Experts of a small language model: 10 layers, 4 picks a token.
Below are experts of layer 4 (counted from 0) of a mixture-of-experts language model. Rows are named up (a neuron's input weights, with its number), down (a neuron's output weights, with its number) and show model dimensions 0-127. Each number is 500 + 40 x the weight over its row's rms, rounded and kept within 0 to 999. Numbers have three digits each.
Before each expert's rows: "comes before" lists some tokens at least twice as common just after its tokens as in all text. This comes from a sample of Wikipedia text that the model never trained on. Tokens count by the router's weight.

# expert 68
comes before: "ed", "ing", "s", " of", " to", "ment"
up2:493521398540431550599461500444553512497503465587571567475494525525489502445470529489522487576528488494480548478483434485475514501525526485581447516565506462479489516500496487485418515493477477548479500515464491432507535439489480448535484451532526470606569522482448405499517495543519497499527470493521522544557552465493547480469538450482552403441527491544473510524454498506555507490531
down2:485507459521540496438555447469540465549570464566534537526497510515460595513548519455352541557530475493502463462570471471454519473501482459548551490534522470554484541490477437503539535461525455451527460484559452497542471579389536488529482533534473559489455464482512488505552463504522545508482471508514524501530475534434532522533460453542454471461507469527523487503474529530559429475478
up3:548530514430502506526458554489519447421511516510467509475468454417445488470478611498478483537541455513553547495580493496469510467541463565458577532472554467492444560486552512525519487491375498494544419551528459531545524498453554521472480537519476533532484535447554488549506439510491476489537494524437473516467520462525459429504528538434502458467447484577476536475487503558503514523482
down3:475515568468483481487447609515508504569541482451532528471475459446557512476446489592495542560554519536520541480430545480505518475498470547459443532447465501509447537494484515505471512516507528522490593473464501453534545482509516431447397446494476477452417471563466480475531543451479470422481490462554555529478491486503485457498525544523523519499531478501591532493550497429495564557509
up4:473521475528536441497534514536550528450465531515532505502508492456553510497501500480489532495521452571480510462564476454533582427486577533467457495463520545475476448500427561509545442487529479510546560498490490480484427563464481500512490509491444521503519474567521488446442499474529477497511609530549459488527495547502518415497439494511455535525365487496527382508511469589468475493487
down4:439556564495493523491421511549487448468482488495495525493535502513517485577474588539492463521515489440439513452532465429535525579539455502420509488459487515449519468533560466505554556506479505564475499475458504516512593495562461515536471516479493487460572497589496409471480520528558479465460455454524451487472491491517476524497379485542456524452488513555494505496486499567516454583501
up5:509474451563511495525461513434423473567417484519499568492523470522526534529455578413530547525532456510511503487409477525488524479483506490525440506469518546497458508524566491476490555472522588449476532495478441483435486509499504540511503440509495575547545491460478466519613478533516599514523523507522533466431464510486557576545474523512516505414475535465493476544509475491525418491469
down5:455503529517575445509542491559518483422536465448486475518506538544467507503487529511500425516479518495533560536520424411512482424491481522483513427593529495576473544494477508562482442420482480489432524542439461516492553501485476461506496429578494470597525590490494538475482487516488503502507458481490486537540546473491445512601508511485429513494505504545513432515496580474496525529532
up6:532530491480433533534514543506482515475427503575570490483535554581465472523509495523537453532457582547501476468452422502532526522446474444548450457531517570499514504540484517460587493456493451490616532519488500513485485540574497424562483480517539499498486454522578476505442564518499457450532498466479458445530510461457527463462520524472492518471474441448537518499408486570474485541489
down6:542419546495543510514527507431555550548475581526467512532413526460493557511533441512494512517471487567599451518453517521541447553564459474553484500518505485481492561528480468517470501467500470480533475454586461546463484483526551450504511483486577578543497512498489514514525535534460538524494472415489486520497485491473554474456539455440493565505449425443440417490498475532448486435513
up7:481507497444559447521482482515510510556455468481573525512495548463478543531531490496490590542485550480509549505466527536519531509513615563476475512502530472494495503486463537447448409457550512465462532550472492438408521529465564540545533523488491497506527528400478462417522592568527507485540449565501492503521534410407471530479473459496512459479526446478530506504524474455527482472476
down7:508487402546451498498480496533496508491441514494537527600521531512514465490495563564515518528521576461533523520426508550491490472522585483427539516510566486384491496563496466557493501437537475495540421463497526520494486532515529517452552491444511448491459497485539563559466449489530523526459506489514532432457417406544477506491485504449540478535516423481495544543464498438512514456466
up8:499568477477498538483537536518557536523460451541508609478432497479475497484503475492470496504509438474475539498473500504483552523613478514469510527544476486505403482579500486490499486536454570434522515505576472502522511543516488470510509495480470482509484501439503433496533561523474414463511523472556456470551526519437447398474518509508585515446495373517502505489496572564518540493464
down8:549460527481478501507506463504458527502476446485490447514544472490501526434564481454470518520539544565436499440479445595548533505420528484476489556513412496495513503462442502533477479472479479505485472609490536510485561514499502524479495474547486584460519436562409566495507472494499507516499472480509452555418551548588568504534515535546494461521483569401487543506459474479465498533513
up9:479494550516541462486542516475528474516549494551478434513501491500530544429464559500535474609441455504527509465510554490452522538515471520509494468482508463419533455541488525598440417475547607477519535399493447449511458495501549525464494478602475534545475442461448493533507508439507457499447475496462516456522512513460577466527559533589500537461512484473520477493490482502509508529538
down9:508519520591515462500502490443507531465527488527512560549456548496562560502446507536479466430513557542515480490493493478421526484602484478495571436557493472472473465470567589512422460483509496470496540472498472537578412505527424550486498503571450491497500565476509537513564500527512445436522528494464572440522463494467519460488550455509529451558479544485517514475484451458451524514454
up10:499584567494539515565435444542542478446487479513491493531519473512473535483476540459484517419500464497511595404534431525459533512487580473431512533514535449512518457546519473575490430513509525451410497498521570528502524518486478534505506535531496570475553461465436514454549489520481507497581555471530492464549535489541498498545478525529453456480470564444514554515419463454532473482491
down10:484472555465526494489509440519474587561489519514576469548503469468448477475560498509515569441502531462502517559462534540473487402493547493501511529498508547563501465497475470511526463545502575484514551451471476573441465508498481481559463539494432496466493529472536498441493489464407535558430449507461472567496475558569381483507566497446493580465495486537502510496514528492505492563466
up11:479485494493486474532484479524502465517469476535534458452456447492477586519472492560537560537404555453467505510594514536423539465461546569517411526526474477442554539506528564423469547539531537498485487525468456512517482530408496495491469496537495429417480468502536472533486501514442527517480521416524574531491547544507538470483436509531486454472566510454512487560541481498502513436557
down11:467535515450476483487442430484470463488532473576551484496454456455638550532490497498498490513453561490533518484495477542522539562480494516481442492491452535492562438415466564411525506511454492497464522480481406550540516479545472465524530518523555529458539512416524496550521481498514516519553481445526610510449436570522516475485493510462507494489492503487491579492493548475488544442552
up12:525550500509488525485514488432380549450523553461571489582452495578504524471495535484537480553489508523521530569483488553529526498547524547491527481477515484425529473525555507498567533491565531453452556518524512506515458460458534472535404490447393483451554451508493487454472550536501483482478502548496480419447504532475441415512509449551542465506514458523460513546495480549530515487446
down12:490501368502536519458540422539498520553462509474520531550449512488522484506537519476509453435431513462533545452475567453463497485486512482482542499456463493497502439557502491500463477509558473515568490478472529570481472519496442528442589558472538469475549519546546526437509518577463518491560431517517513506474568535504494478455527441473542509603509470488495532418562565463484475463525
up13:491466547502555537483520451453469516486508486488470588481504516479505587485485459536478466544522508451593507424468505475450512494497576532523485537593483536498447472474496480434493509539565594522480481455559526515486426509546420526519556517456454505474498521515547569430526544524492491483610503445489432466540501482468450493472495543447472463514499533423543441501446510533521530538515
down13:463514469568542570475529495503468509545502512433482516490517523494399542502528475458545471544510504528462556510440539570429487506534522518435560472495525468445525494546391528452462452588485472477513450550534505445525529494485527558511488551468529545491515460510516472504424514473504504523495500513454534458450494474615473513574526490503455559444497424543400499488477469500484534446502